{
  "num_hidden_layers": 13,
  "hidden_size": 192,
  "n_experts": 24,
  "experts_per_token": 3,
  "d_expert": 64,
  "d_shared_expert": 192,
  "hidden_act": "gelu",
  "moe_layers": [0, 1, 2, 3, 4, 5, 6, 7, 8, 9, 10, 11, 12],
  "router_score": "sigmoid",
  "normalize_top_k": true,
  "routed_scale": 1.0,
  "balance_loss": 0.000556,
  "balance_bias": true,
  "init_std_router": 0.0102,
  "lr_router": 0.000714,
  "num_attention_heads": 3,
  "num_key_value_heads": 1,
  "head_dim": 64,
  "vocab_size": 2048,
  "norm": "layernorm",
  "norm_place": "pre",
  "norm_eps": 1e-05,
  "positions": "rope",
  "rope_theta": 10000.0,
  "rope_fraction": 0.25,
  "qk_norm": false,
  "attn_scale": 0.125,
  "tie_word_embeddings": false,
  "parallel_block": true,
  "init": "uniform",
  "init_std_qkv": 0.0268,
  "init_std_o": 0.0,
  "init_std_up": 0.0268,
  "init_std_down": 0.0,
  "optimizer": "muon",
  "learning_rate": 0.00509,
  "lr_mult_o": 4.0,
  "beta1": 0.9,
  "lr_head": 0.00384,
  "max_grad_norm": 1.0,
  "warmup_steps": 200,
  "schedule": "wsd",
  "decay_fraction": 1.0,
  "decay_shape": "linear",
  "final_lr_fraction": 0.0,
  "batch_tokens": [16384, 32768, 49152],
  "max_seq_len": 256,
  "doc_mask": false,
  "train_tokens": 315900000,
  "max_steps": 10018,
  "dataset": "wikipedia_en"
}
Below are experts of layer 7 (counted from 0) of a mixture-of-experts language model. Rows are named router (the router's row for the expert), up (a neuron's input weights, with its number), down (a neuron's output weights, with its number) and show model dimensions 0-191. Each number is 128 + 24 x the weight over its row's rms, rounded and kept within 0 to 255. Numbers have three digits each.
After each expert's rows: "comes before" lists some tokens at least twice as common just after its tokens as in all text; "comes after" lists some tokens at least twice as common just before its tokens as in all text. This comes from a sample of Wikipedia text that the model never trained on. Tokens count by the router's weight.

# expert 4
router:127126115119151157109121153106084161130116082142159144163180136135185110100111138153135148127119139118116144143087129101123136186129143129131115145109141106107120131134128150127117122109121093133130123082147125140128114153125132160133103159116141155081129097172118096085102119126156135111112147144106155128152198118175141127161138118100123147110162135122085141084083113113158124105190121130096102128099128146113100094115098136097140108103147151124089117139136101126128169144147095144110115125163127153175141160132105110109164115180144110092119143130165162139136095125107105073
up5:095133113131136129084103127110125143096102113139140098104162164134119149126147129110116142154180092136154151136099148149109133110092155173128105132178103107174122137091168133144095162141138172158105114094173107155140151129111166132133138158106108168116174113143106133125166129102095145139148099103063098135094126116128138119156123144111144137118102144101098155109122119141161127085110124144115124132149170123090106124127140143100190121098107150120174141156111102147135140115115189137108128115088142133124105145164144096173118145151105132119123116121110157088103119147145139088
down5:147109105092113115128144126114133121136134099134131139148093121146137141107113113144137062123114138117125154111132132155116105107112131061167154131132134159116140090085115192141108119172119145112096120137160083117135100158083110115128116107127130126176102177124123153134136128150153112115156180119120174127154150184160098134113131121134153119080139143117123132091189150112121153106156120111122103153105096153120177130165086133137093137138111129149092103136114096111146114141149131132121147111178126154084132075098149172129149124125107139177120142149114144135101153113137111108
up6:137183096128129133117145132101124086093116127151119122151120096112130143097132148133118137125145125081118141114128114103182171135116114176119093125108135092132171153163159172119166141109152071105141146169159157152146128117075110121104105122157114183086158131154092102078175112121111130133097110109123138123139144128118107133147125148107126155109135130125127125124143087122120100097132138132089139121102135136126164174111155168146167146114099102130130142161086155168153104118114112093140135146123090129133098150105119133120124179139190143122099104137165119146157094112128125119
down6:132137137138128129140147121138132167132141151137152121113125130163157150160109074181131103161103143140129136149095099138092104137116123178101136161129182137103146148077114128132157101095140093158111128140119117121149121096152145141131145142112061102139129126126164130110136125110123089157111111070077114110140140126118099147123134154134150118151131128100132097102128090106167155132095174158117117133132167148110147126172099136135147150144124148135160144125138112136157144131102130168120123096148074139102117124077113135144166100173070118128128166087131127080125098086147102120
up7:142119133145178124119114081112114103089130143124150132131097172130092081144099109100185159151150163119074138127147123074112181114146149153090121121135080119106119096129115133102139120184118141152121148146147164076105108119136173129126152125117128120104129131111118159138124151144142127137153101120118177118157098153163140096165154182120068111106128127149101141153112165111113116159129116143122091158139156123150147115164152122104122130096114134107110128110154112140129130114156118143105146108123181123139080101131096127121115099121131069141165121158120116158108139135140113133
down7:143116150109126111143149129121132155130100143099147152120169139141111167131108172150153148118143134136139156149116114140109086112177141097165122158168158132127092149127130131124131118126149116163070120141152123149125109130168153172101107099182102100172124107117150146127143123107120148145121139103132144115150168162107117105184131139119123182107101115156095056110131132147153129095126142163087107095095138133093150104130122128116123118120112152093165150094143124145136135119116107108099114136132125159104139142132078125124120126076108130094086163090095097168106153087111106153
up8:085162118108149152155134104133144122118143113104127124133114131119184125113123086125132095163132102058135136137118117111095153130154150153125143088143114103173171140123148132118135114132127097119057113113131164155113161066144145144078103157110130107135127104102128130129146113152136163098128139113123140111128157108136120119097134107161128145108163138144122127175109175131093146139127109113142109116125093104135135157144140133163118160125124128133156149157142130110136126133094180131140101116109090179142056156139118086154163079172131085132113108094130160157147118137111142110
down8:097160090085139165117095136153121160131133150114130110135151117141146119136145107139134106133123148125125140127138133116104129128110165176109110120130090130116170142106083117117123112135102090116111101114142167154159113103140102150088116156154129130099136124112114129163124134174123145105112101110141118150101164164151130107119186109192131116156146087143105146140132166087121170086105141109182121112150159099170124115121148145173140118114165068125151138135129140100109084089054142162141110109156099129135091126143100103143157133126142103144152095122138127169126149105120118129
up9:108099109121085135095166127149130150155176118146127084127090123090142133149138122113104174162129136114120145124161133126146183155126101167144140116093130123133136091147152131115134134104111138115120126096109126123164143171103111115149138072107141154128139129152116104126108124175123149112088158145101118146143143131114108117125110138156121145131139125091091109110114126132094144088103121126122152134122122151149158123128142117118102151137109117131145142114074141147092108172139130133197113166090082096123168168102204079147117125140162102134081125091129137153134074134140155144
down9:117108143173152156158105134118122152107120154156117148132141131112136102140115145096149146069127125094125134167132128107099105117134130165137142123124123118095156130125106146103100124085124129105134150144112122129141125130103102119146140135125148129134108175159120150167116086147116130141141148165126176136137178112154140101099176122128173108123083125097120161132146142089136121183079129124099125159119104111141170140136104106124077135124089142129074123114131179094154096100142194103097109076109151113137123130164115172150170117116095118122128124166118084130120162129148115095
up10:162155116149102113093110125127134135171126107099130106134094120150164115147103170183193131116088155115130096113125123110109117138130134139102131122126115153124139138094162133123110076116160105118136123113109101087139137135089116126144154097122119133126109132117127167086105107145153122122094160141146155096098132153173079119127185164121105079115125126100111141127085139111142150163062154131145097152107106133104150113122123146120149112116143176129122155120166140148097093139142153170135165107124080138145159163124151141084109138139147143118156123137122174095143121147081126125
down10:109164151140155116131160118149099143140088165108107137154144119146092119145133134176161088107157185117165142095065101159144161096083110131144155121135118167113116115135170118175121146133120126137110168155146137143148141145125116108097133099151138140144123101138143073143091114145134134110168129148134138098134132082114105106112074135125119165112119180108103118134143140098123135070126096141079104138124161145116129081137142095127109155102133078102125113123148100147162142140096086120129138131159075110127121128159147101142155143121160127153134101124153143121154133116108123151
comes before: " the", " a", " in", " to", " by", " and"
comes after: "s", "ed", "ation", "ing", "ment", "es"

# expert 16
router:120086121092097125100113108132173130093161148099105155142131117143147092160121154104101132137138153087153106164152154090118147125094150121113089125089124144077149162122105121113101138129137126108143110110122131126164072156124146189109087131125109125120171100105113095127126117139146159151109140143167129145151145137096118163145162132139152090071138153116115158123129169132122101145110123118132148126139080122121104113071111180107175131119116120117118145148100137132130155128147103116161120128169088128136113134145156136118138136169182121078168127139131173086119112141115110124
up5:096123104157110123098115134128144174140178161146079138148127137139148198139128129115141123125115102086172147123153127140117152138142167114110096117153125132108107127106148120157136091107091195127094122109094160106145123158159138132167076089156087138126096120071110093140113116096157142143105146114164098120133076134145149086116147148122120097108131154099122169161118115124106121132163156127135123107184067126139108125136134142120125111134124139126158115154098148098152125133093127151115153117132112136162117164116106141169106122153130118120146133104130159129116079156150108121
down5:122138160160150122116093136103135124132103126122128140108135136113155100160123124144169113122142136092098075138087154096191162132135168151097147142130101142151124120153116120122125134094114146091096094136113107143126121103130080157085139112143148071140124176104172146155112134102128164132167121146140134099091166173112146143153180114142147119114128152121150113118108110094166115086132151126123099103151133125071153135123106128105130173115116101129132166179094119108162187128091145130103140136097154113116135139118133115133139137097090125112166133148126115079154109135115151146
up6:161126128120107126125110146112129154123108163112150111091153119126118097194132090057120151140169155126109123129118113140107077136140138147089128100130102154096133115103153136139155162186141115123146142155121143167122081142121134137132123114156121158092074132119116133143120140108133142109114080148105141088123108149109157137136142150150165092108095105159147179121113155113137172125077122134125158120148101145137093142103079153104114122137192172129143105158106098123127151134103121098162093116143114129107127161122114127121153087127165123152143161174115132096115144150136114122
down6:093128136113172149155185117147120118126153126140090143140099142158157136107115175163097139135103130137158140132126104116163143078120083091138126122152147138176090095155117100133148123087139154151140133128135131117149141109130128136123139125130100147170121181125134133101104108147108131167140148143139105157109110125149120129111091116121112148160100100138113112157132103108100108119118123102137138112093119110151117134154171122121131079135092090083116154103123171126084136130126111140023171171148168135157144119151133115155113132105098118133123113100151138148093114134178119140
up7:108159069108110133142128106148160139117123126143115130139160170114130134134141131121159143154160136112153119173099123126125122116140115118152183147173078088077167161107113117115100141056105130165124096119159106158121127195166160139185104130122128116140119154158150107132117144169137129152138109092120151114117129144109085103113138127099121106091117172122136105115142118124097123160137122085120110136150174142121110121135121144135157135146097103094094092103129116133137116165142133106098129118100102162117092134136092136175104099110158134153127098147144095139156130110099103143
down7:132115097138107111116091160142150151127139120134124125088152108130110103115163130072099143122131131127135122131137142119139161189111142101129163126148113120114085136131141139116180147139105129132085145136167084124171101152129133098141123130107087102104112098088174108095137160141089123140098164146130105140142126142131115170150139138140118168107107111143098123136124159163151103144128180168100066131131126166139139107104126112162108119160149143116171101162115134108105139154113192135102111114100146077150142095163093131110142118133105139104110125172149151115100166100138095130
up8:151108146127084117103114105094185151127149113126157125138146135155135102185105137110136116149158152127100135095126140094069163131123110104141109104115139148099137157115162117099115120135139122147097151144175118145161102131130123101155143076125138131129130170102128094145152107146153123108102114163143118141083128108131157082122123084150131137093132096103176114138120136155113124135131090101149114120141088126135121081107117137173129147107113102102153123078102087157119131123117143153141126136169111103134156131174137141085182152125147108095125145145156160158120112178128155083
down8:050141114115132127080103143176118099166120105088127116110152146165140166096130100128150145108124158137121195137135090172137119108122146155140106106161113139129085115114116117113116127092119138113167097159113112094110102135128112145149140158102081122096072081125143149103084164124132129127122140120115140124183127138181122097140143144132133130136089112160110147130112135111091131092121101177100119186126129153130112116128099104126110156138141140133136134157148137126139155144159138139101137169118118122125128153185175131165085160111134132120116114139117118129149133100122134167
up9:122128108099145115123109144129144130104122112127101131163094109085132131152146162119097104132112128096096167163144102124160160137120143177136092159116140118118129109106083168119120153090181148118117119113125143119142117162134093147112132119094129109170118145115171115119146121112152181136124126114145086182123103117095133144117149151108175124141168133088147118128140157099137076117109122135149102094047137117175091143164105140147115142174141103160144140164151135166120106104128150168105119104149129140117147113152145101145118092103154156136116061141107131136139121131116132137
down9:122162120125124133087136125146160144128141119173170123139161121109105162145112109142141138107163130188136117090099167108102117114135136090127165116086080149107114132135118108136173140152116092130104108096120167133114138098114157117128150127148147138090150107133106114159095112137111111152113129158154156118111114124137125076132106090115083102126120125182104160168132094131158134152079178136123144128173124110122118128109119097139088165081144161145105103098127142145165188126117127086123153128131123111157121126123098186103152141156095136142133112105122134133103093144160123153
up10:117161122160187121105121139113158123088148088140097136112127107113156138176132107075174108150148134128138178151142122124143102114123131123149132118061132135141155109105133087116084112116128149154132129153141138117132119145137137160142121109075119136089151117119071119097168120163104167127137134152154131150064128122120131128153119164148147062126146140141105183121104127146110163076144150118104131118120139111119174100106154149127148087108114117158119167087125136150137151093120111084072133134154154133115096147152123101150134123121153129117144144153127156143137134111112125144
down10:210117139108097147117156117134126132152124133112127078117164130087115093165149130183121126134134140095138130104148135086139124127114123122150118158151095087095121122159136170151122114128105080096133114109121140120141114123126124130120150129142179103158176150124112138069117142103105098150103123127145149098156121131119155129077146087118115164041117145123099154113162128161117110126130123171150122091115107152123099126106118158144134116112132110130160089148129082135115131127133149149171112135118088122148160125111173119144140145157126125161086132133165114134161125106160128158
comes before: " |", "|", ":", " 0", "|---|---|", "="
comes after: " |", "|", " was", " is", " 0", " be"

# expert 19
router:133140154178145115128105136131086117124114119162165142147131119153126081143158178119087139095132157065132115165118174135155164150097120148072106130132121099137152117143093127135116147121122094104115146104130117151140117106097131106129116151102138156100113144142134090125085073177148155114079121148138154152141116139125119158112168126161141118117153125149127160151142115154101100142142108082118127150105087132129107098122163146141160129108121152106128138078121158128143184165162124095108121124148110090110123124139130112113138084175141111092116114156147118133158127086106088144
up5:185070149128113147141120139149120135155073125148107129134177140131139112101148083101157144145136174138146113136119086087133150155118137149146093132117069131124129127142143120128111104112147125136141133114098101124101175168149108130146131143139150085104142155108180107110080097127149156169076079128112144118125117119122125122161142143109139115089137116143110135139140117154142127113086151109096104112133104137144124149115122102120127145138172113100132113091125100129114140185130119151152125126142130144138102178107133168101156152076156145123122123162160101112166121140060118098
down5:120127172129162091118103145150137159174106119100125150128111146120133173132143159173108102175116161124130109129131177126123121114142162108169112142115107118112118167113127139128116141206119131082137141101147132085148130081105111122171129145195116148123140108118128115092097140126121086174183118117144162108028104130125088162125170132132145111103137125124135126153090097113094138117135083130128139132092113097136141162126113120100130176136157109137111114152117131118114145119137133160142147136111117102162090149131116127132113106136140121121133119142128134133115136125087104101
up6:130105099158114143120138163116100102140078111165146152130118146172159158123154095137171113124120128138143113162136132135118104113077159146169055116131092166125119119136115178168149130095108108121149095117141114103092158065124182132147145123127126107106076148107102123098119154138152115098119125118099125152108111132113152123141161114146129127112098148088107132114114114124133127123080143134108139110140109127131130132096126114132142116086105137187126174110170158167136184133140111168156127133139114115134126131118151093111159144129107110095125129167149125128162136077143164111
down6:127137146128157136148120089130114154164175120176118172141107105118161121068115131126109097133129131130148139136118096076155116150103152115114107121106144141120132155173109154164129114149113128138153137104105140131142132097102163115160116169128084097108132085117168174132161115109151156099088146159127088129084116123120114134162101114120091139144121088134113143115155081140132152114130108128121108102137126154158139119102133116117124121120135116121132134135134176083149152090158146121121179147114137126114124152084165082136157185149113074101100161133132152142089111160153090127
up7:092104104126175114110093116096127153110121138127109128130144128087176081130174114112095150105134154103142117135156091155121129091112129159127099154136123160164120121128112131116126131121158126115114072131127122144143136125075141123147132136125185108154118125133104128165129122104139181151129074135099136150125083134125100125153168137109148158144143168111178080128118182114134107137138115086128112139166106108155105113140142122157151121147119171101103097116116176149112159170104128128047104123110115158152132093107120120162133120128130139165117152171147126114139129126156101147
down7:138156147154148168183158144109162104100112093135126134150125126119086176126126162114126100197101081126136127077086115114170129127118093132152111088109128120106126100129107102106105166156092156129143125137111142116147147138106118131086137174103125117116148149104080099126100171124131135090105156126124149141123122133124140155152132133102148085102118127143126143101157144165151117136143169134162166129118104131148121108119158134134147170124142121138122152088122078075124130134087150148143153127132137107121155126174125158104085107106111112164122162149106166100144082113124144117
up8:133114062114135169162128113135139166124148105108104138116114154130120147145119129158169149117149129113109077155158156184128148170122153146159157119151096159133107141110142107157128149135120115127086113118146125178146103109086150110106099154102127113131146122107138124151147089146130143125169147112170143112152112133132133105128113114133127138129120074193119157104115084128117158120127094133114090163107135123103121131136102115132105107133087112094136101165062088134141121123083132111129164149143144094157101122145111116100140169152125211134117136129158102125089134126138126119
down8:089107120131136132136141122123165180117126148138130144150128134139156093149144081173151154144150088119080102108117106111122159128132129109137145130122113110130153128080155146118147093143124101129131130103137133109157122118137113095141142176101119146152131076146122089152171129113162129069117136144109146126174143101128089164101149161100123121140151190130108114149106160114119148079133106131103133124127154123113102108113138161136166161093118077124146155166125142158156088125120093116156098144098151121159097139101128139121076143149119141158081108083127150145150131108165133089
up9:118138129138138124132134152145150107180088143142147149126132111088105124117146095140153116141155123079111113142140117162164159128137108132109119086112129152141120132153109154125120146143117154146129166116142117119115117099102126157166129158133144120078147147171106132091094126071125132166156158124149108141144127151139113101150165117152125094145135134155109111094088110128112093124113042121153107150113142166123179117114135125129114154096132131120140167189120162155130121139099106117161134103125126140132140139126152103163106079108130144135125090182106093091138086057126134145
down9:077133117112118108108126089114131130147137086133147130110125126115160125125112122109102147130106160165144090155155127130140123139121104111158151169115106122149131156117132118147082116098106123169115122180123149168129161129143123181134146117107157144119115087105114147073089103128156180136119135107216122130148121128126160134117094152123123140130141090164143147121138128101103123170127108137102127077117126089156129151145083085120129123142116160127163119137085130156093106173099143142101125142153105162121096167146107127128122142171109120109135128144120121136120174143136052125
up10:131161122131114125125133107127143139119133180110156115131147134142111110087113144115141159137100143145140085117118134173115105126164128156106131066130146105153105103108170115124105108142129130117115135153161146127145164124130169125119169108111146164139121132093149081065115137167165078116141163125107102095173158125166141106124109122145155123063130161148122112079131130150132105130160109144087165123124168133084175120123137124142109111124147133120121112113079100123177118065116135096150139118154103103177155141103119148136113143116151106155133093115115120154132167117155116139
down10:112121149069127129163126123102118155122134106097133099126118150153132119152153136154137153143069156130091126158111142091129116136165127130158136142112133085105163117115130103138149101117116146110182108088083123144130126140112126096145085102119141119091094170179131126127132107152149173114132124160150138137124122113122117114097129137186123096174120128125128121174104157129082135122171130131139124160135122153169162125172151128092135130093123165097138165112148140151077126150160162127086111118139118141115117109148092121120152144177144162122073120120124085122090105109119124091
comes before: "\n", " |", "-", "|", ".", ","
comes after: " |", ".", " 19", "\n", "–", " 18"

# expert 12
router:139119122119142131155124122096111146128098137111138171112118153121166098106147192114064154142097152125112096122141157166116179141092169091125082105115148134139144136128078147134115127135109120128116146127143108135136097129136125106129171123103116111097168132117123152131115131119134125169097145110123149139135153145135143137155107119114122148116127165154144143094126077122126123188122138124111138117088121145093090167114114133135172115119090146172082146136110145145141151138140140125134097122141078133150096163123128128125110095141138067070158112155180135137107117119106149056
up1:130128127161127095132160117123151074116165136148128138110128118105090123152144164158107105085158146119137149142123150105120126181163092115118118107141139090132113153158157150127127149133150124167099140145112130159127144130162136143128137124111099130061154120106112107106159121097151140089124165107135188113102114088163134170157127161169113125161111166148138142109124094171130098101085159123161128147074164107137069161150130116131144091129086169126143112131129124119141117108126140127133101144140102159124089128128122092154076100121099134116118135131136133079150108098124146115
down1:116117105146073102123093111130138084157121129150166107119196102116143104126122110101102125123111122140149148142103132123134087149169122115136163142135107148123141108091152131129148124133104145114107133127127109111119151184120148151160185122126105113177158129147160149101105119140127090116105117146112109127198125160161091152190107134165169118103097150156143134118098093116111120111124137089169130139104134122141126119096148106137101113134159086103126073079124123173153114110127140149111160137171144150112150090152117092142119099121119125136162125141114148153147110097157116137
up2:127070125108150110094144129126147113163171141127139152148110104125126107151139160104085147107142096095142106123116104106134137077127135115151114147128118141127155161109127134149147070136167126130145069142112134124123174129145172149135165141101128122090117116102151076116135113138164113125181169112129154180122159151140118100132138146123125089110139131084176129149101116127133150143162127174133145169146108138115108115119134127125148124159141132136126106146099136145149162142134161120136092113119111112176136100089131161078061123087080115088118112104159154123116100143129111133
down2:138132148084147135166146121116128121155149142153132169122125110087091136084194118127127143140167112164124161142156127110128167116128150088147184105063147162114110112118111131149133227130137131103142127118100118107121102110109117125085140142146123099131168113184140120119159123112065114088132111114143122165097129107176111140115114144097099154107122130110126152090119121144118092145120106132122118152127130134123130156147115109127076109132154112141129101089116153119138157153138116137128098122125086145145127123122132134108088130106131152147160172126133104171144166119145114102
up3:143164117104128142130122139102104131103123075104104149124123140154118097143132116101117118123158100127080123122147122120163127133130052107200154139130103145125124142142116182146131128110087095143117128095100112151148131160132165133101133104104165161156164146144128123122142126140104146138145126134131151145192118147125105112120100160134090117067124126173140106082170150143107143149163115105095118150119141121098138094117128175173156116166170076101114121109125103137101131115142141084120122154152135119106098111122121112134115150180112176115125151141137130121106134154089160141
down3:138109138127120121115123085159147120105130134142102159149095143109099152145126121142104172134083103155145135169118114145130119100119116156107142110119167132156170128140146110132057071114105081105124131143146070108138189139155147126109128085129120153180119126133140153131135184157137120148160100154124137110106111106104120102157139134143156101127107137113106137129143139136103137123107098134203147136118095118169128126117121143152097154082141151139138139131106125121147165108150145126099136185157142110078132095109078108105125094142173135112106115126133124147106136141119169094
up4:121134144092111150150144132114113100100167115083150116124127161108186118124137120116169167169111156119103073104114121131126121138107157152120107109171132109148118125138149178130137147123116134115170141155160133165109134134103109107149127123173139149116107143113117151133088134114141118144070162088111083121116160171135177089129121138149152112093123123126086126102113139145115107195144155139144155094151133070089101086142117135123147143130140106137133161133091085130175136087138126134126121099137093129135120132102117170099112126126125117138146127108157183124106109148093139151
down4:162077081147126138110150137114136096108179150127176158145127095140092189131115102137113140146110105164127169084138161080130106115104121104149137119173124101117168105125106131112103105125156171129159147132137110093128116167154133146106147100134138104138125121129104129116116110154136109098166093166116132141140151168087146111150125140132132123124181144108114140125153115100132128125111161122148114154130090104131073108106136135099149141166118078143166129132145110120092106117096153118131159097120095145115172152071122127173127133114148125171133136079131131115093140143132158132
up5:116115098112094120179121093138130142114110158116095109119111118139120108181091114113117092114143151142116150124150087113097098150149114119114140118140142129124153095111134134111141120145120130089101128152116128147101128123127122138131099113097163100171133131144132115175047104124172133151115157104110127143169081171137120112121141145124122148126147164123142191130159162102108132148080139141115104102134136136148133125102108137085144113104134186128119155114093114087150161117155091084080131135121175114124115173149153141168129128171151150173148115103164136135122117148121125167
down5:144081120113148120139141180170121126134144112144112122156117151112128108112128094141120118179130142114143157120136107143091144139161129167145129102136178092123157145101158046099142147150135088150132090148132163166165111105130134129146135115120143151116122142127126110143138131092129096136153103139136132096140162128120110194105128104120160094150071096124146093127108131173090132134152096177128133098139127092143147104101124091120105093119163081154132123057150130115155102118130161128145138148121119113147120120124094121120144116121118095154092136127170163141144135087145145113
up6:136140159127179077164150140145151137122158110136136132159113144130148144067149142124130121086105099095125120132119137098113104106116144102114103120096100149110144160109073161148146140122100120102138136122122117096116161115101111156125128119098150156146122101136101120111124144155175122194097148167126137105089130128135165123128148111192121116123143156150116159094171134158093132147119126135147108117083101117162110161145117071148164129102153107164085126128117108160108150110094139192123123150114141150118149126114110110131163139108149088124145107078139113140145134121174122131
down6:138145082110135128134159117136152109112122169121159113080113113185131138057117152161126106131083104155106081145136101134198118126129129142119129159127165105090102119169140136126147171150136120105108155159141152093154141098153124119123120102108123151101100110140114101140115122122093118102121141076116139135117130160124133138099109123142126160129110155155126139129089126122120142125124115132116117179139128106160188153127177102140149133157147130091111080141117098134086124156145129147143122123145113084155097123177125178128147124160109095158141141126168120147138112094102109083
comes before: "\n", " ", " 0", " 1", " 2", " 3"
comes after: "\n", " 0", "%", ")", " 1", " La"

# expert 15
router:084114194095150093102114136104127137107125118097157153134141155102153130177132120120113145099123173090139118146127157074125136154086165153096121145129101106119138141095111121135135110108114125127117115137125124143101115116185148144146123119125132121136129133097091122125131107155176171169093130138166146129141137119138154138142135122125040113104165122146106157131101099084116116121183093106125115121123102131140132148081140146114137120147118165117121106109148143143125158147166123140181131135110108118151099178166121130119148123115170084097101112141118140101167101136133093089
up1:160158162140103133105122135148110140082130123183134129165121144094123103148096110155119134141203132133156152163150153113154106128116138156092119152119104085135085141136122173166144131118107096143159118171138065159133155100124139085120123135120132095146155126092110173087133100136122119078116160127160113114117134140129132148161169119115137169116168126120082120131141130132110092154151103095114107161111163167098109121114160129125080088132108102172128114124118129139129137113095130138156080117132113142136147115098109096089105151115144154085124133144133114126127140104147143146
down1:119129144126134141102136120108096116077150111175129113163132133082112103115138108086130121140133129157136156156190117158139133132127164101124151142132097098159125099123119113138099136113140154158131118142193142110115118158080141126110123104141136152140106140144138150158109115140072177095087174133124094155102127174110107128162122121110097096157166161123121133131112171106108135128119143152129106104120161142131167174139162114138151115160098127170113127116143102104110144133096086126142128137102135096124150109083179112110115156126120170130118142138152116153086090106084086126
up2:104121102121081115132126154120164119130127102118148158153165076105126117135152116084086154121113108103140156131104128092109174128139127097135148139148161143180103134119119096179094145139121134128121138101080156126117119160107113135147102141119157143118148132173093143155109129117165110122129154099109108132072120169115141097133145097133124126124105129124125143124163110093167102118153151148164158114150090088126136081152140137111163169085143171139104141161099130128121165129130092095182162130139095161098096151093115118135145141089148108149106147143166117150119137148119153122
down2:117166083109128168085098121116157120135170196093088124116095135109133151094147128119137108142130123158107135105129149169067143169082148158110144088104075115142135127098115134133139134126144116161166126134104097104129120137113138101092120123144123131140099137096142173136126118207161150133106126128105119144158156109151151103151098118148113104165142137124130113138132121138108076130112116100138112143122083144094195142095146130150128133127135130141112145084131143134111150113175122126156167109097091165104155127128108119127171114151130150132120131172096118147141101125143119131
up3:120159143159181135114137096121151135092164192148098157168074123119100148106123116131123134129146110171142134115122124150094105066106117138112143145139121133130152136116155115152100158151110118179123142112105124141089124181123128134134113119121179137110157097129123084098156126078115145162155132114150116114108127141182104165143140117132090142139158125129125130097079121180079113133093114159115140137118104142091147159140137133135150116088100127097059132086091161149124143107126135088120154102111129164152158124134099127113120108122158105130127123116138120116146134129094132144
down3:123107148171086134111121163117146109156116138115119093121114141158129145159138112077121165133156129161115168131123125115166156124113113119109141137155124160094094085073112106113134145144093102116109108147143110150153127118133120147093128112133162129104128131125128161091102114144128158128154090151149135160152080107165108123134149108148134128174104120129122119169106137109180085126147092097147112129146156127087154085144131112122104154131126105141123119131129139131116123124157165025126101133138148175130112143138144153103125088143160160112175126164099139153114144087125135094
up4:142137152134119160130120144144078146159163104129151113129166151089117105130100112177121160157110129114123098102146148128112112135093115130112108105161122105151149139134142101145120159127154121110105104144143138116084150125165120134150161128101112101108098124100146129161112136178119179128162099088083147120132140124138123154127122149102074124152151160146105132109145109121086157125154064122165108149095107133126155121089162142102071123137096142167114106094079096155092130153125157098141094124142107145147117104131152178159127126130156154134128126118131124108109151180132167097
down4:111112151118135098126177103114151157133114144190147144119116110128117152135121096112159049121133161126104140154142113077124145144138118125106118142146112149120127104139163154119129125118109068156135108074104135091149107140133101120130125123130131104133156127144098104121123093154129127125094156148120141067114168099115075077151127113113127167083150118104112141120145125116095194100162148076140138105145120121119131115148132123153146127166146159152146153181124112134155141123114159087186134099131154116145136145134071146147148122121119155110140158119119138132130136129124102171
up5:103106139117161090194152128164156099103123124142134101135096142131144094171063138147134153157159135116122147177116125122159127137123126133089108143108118140099160105158109129117101101139107059147129106089115138108125140131120100122164153117153119156099144130081107102147167139170102135138094148180117138109095095161150115114124160124142112135126111106098104154153145157122100127119126138147115104154124057157151125099153106154158152154128113125135094132140107140112141143123141165133110098093117135155159157141141159126105148141099187098128105118099095119138121113149108107157
down5:121117111125113093176133141159097107124155162175107121132121118092126128154142137160131113138124132133138133078104163169115115178090185135144096135191165136106116124117128110135144124147117107151113119099161139149164151115155136126100132130174101121107176116099100138130113161121108123118129108143139094138065138086118104121164133084168132109134128096111126146119143156110129105159097105142189106108105153147127158132105111121133157085137130147077110121107143138114103110111126119166146122141098130121141153119112114092149094091135160130181149144092105134153138082141149111162
up6:155163139143111107142149141104118135126111130089093132109123124123134121177109119171095136112137105126156134168133134108150129153113148139067108174122106150165126141095137165114121110104148089124150131108138154140122099129159111083099137123121086103107133107102137133141143095142154151147151142132163145150121184110046122109073109113095164082096158173107139157130128163160141137095158140124116129186140149118144147120115140144111156134105102116135144092153105135130099134143105120159158161110139104127096117106103143148113146070145077113131093115122140104139140164134150146126
down6:140162133106109103137134078126125141137155121074159142089114131143138130086115134131114117092103109128149094130127125108146120163122094116160143144163137084150137152107147124138136126154116094127144121152109132163102133095106160104182110183152109106085105175115161127124136142116120158118121118128133152128129147103103120119092116148129120158142107153151115152170153135168134109099114132118099126119146134103116146125127149122137125072108119098097107151129163131096140152139146176148070082157150106119153174140127124174090158130123117063148145140157068120105153130149181117114
comes before: "ed", "ing", "ri", "la", "il", "er"
comes after: " ", " re", "s", " was", " to", " con"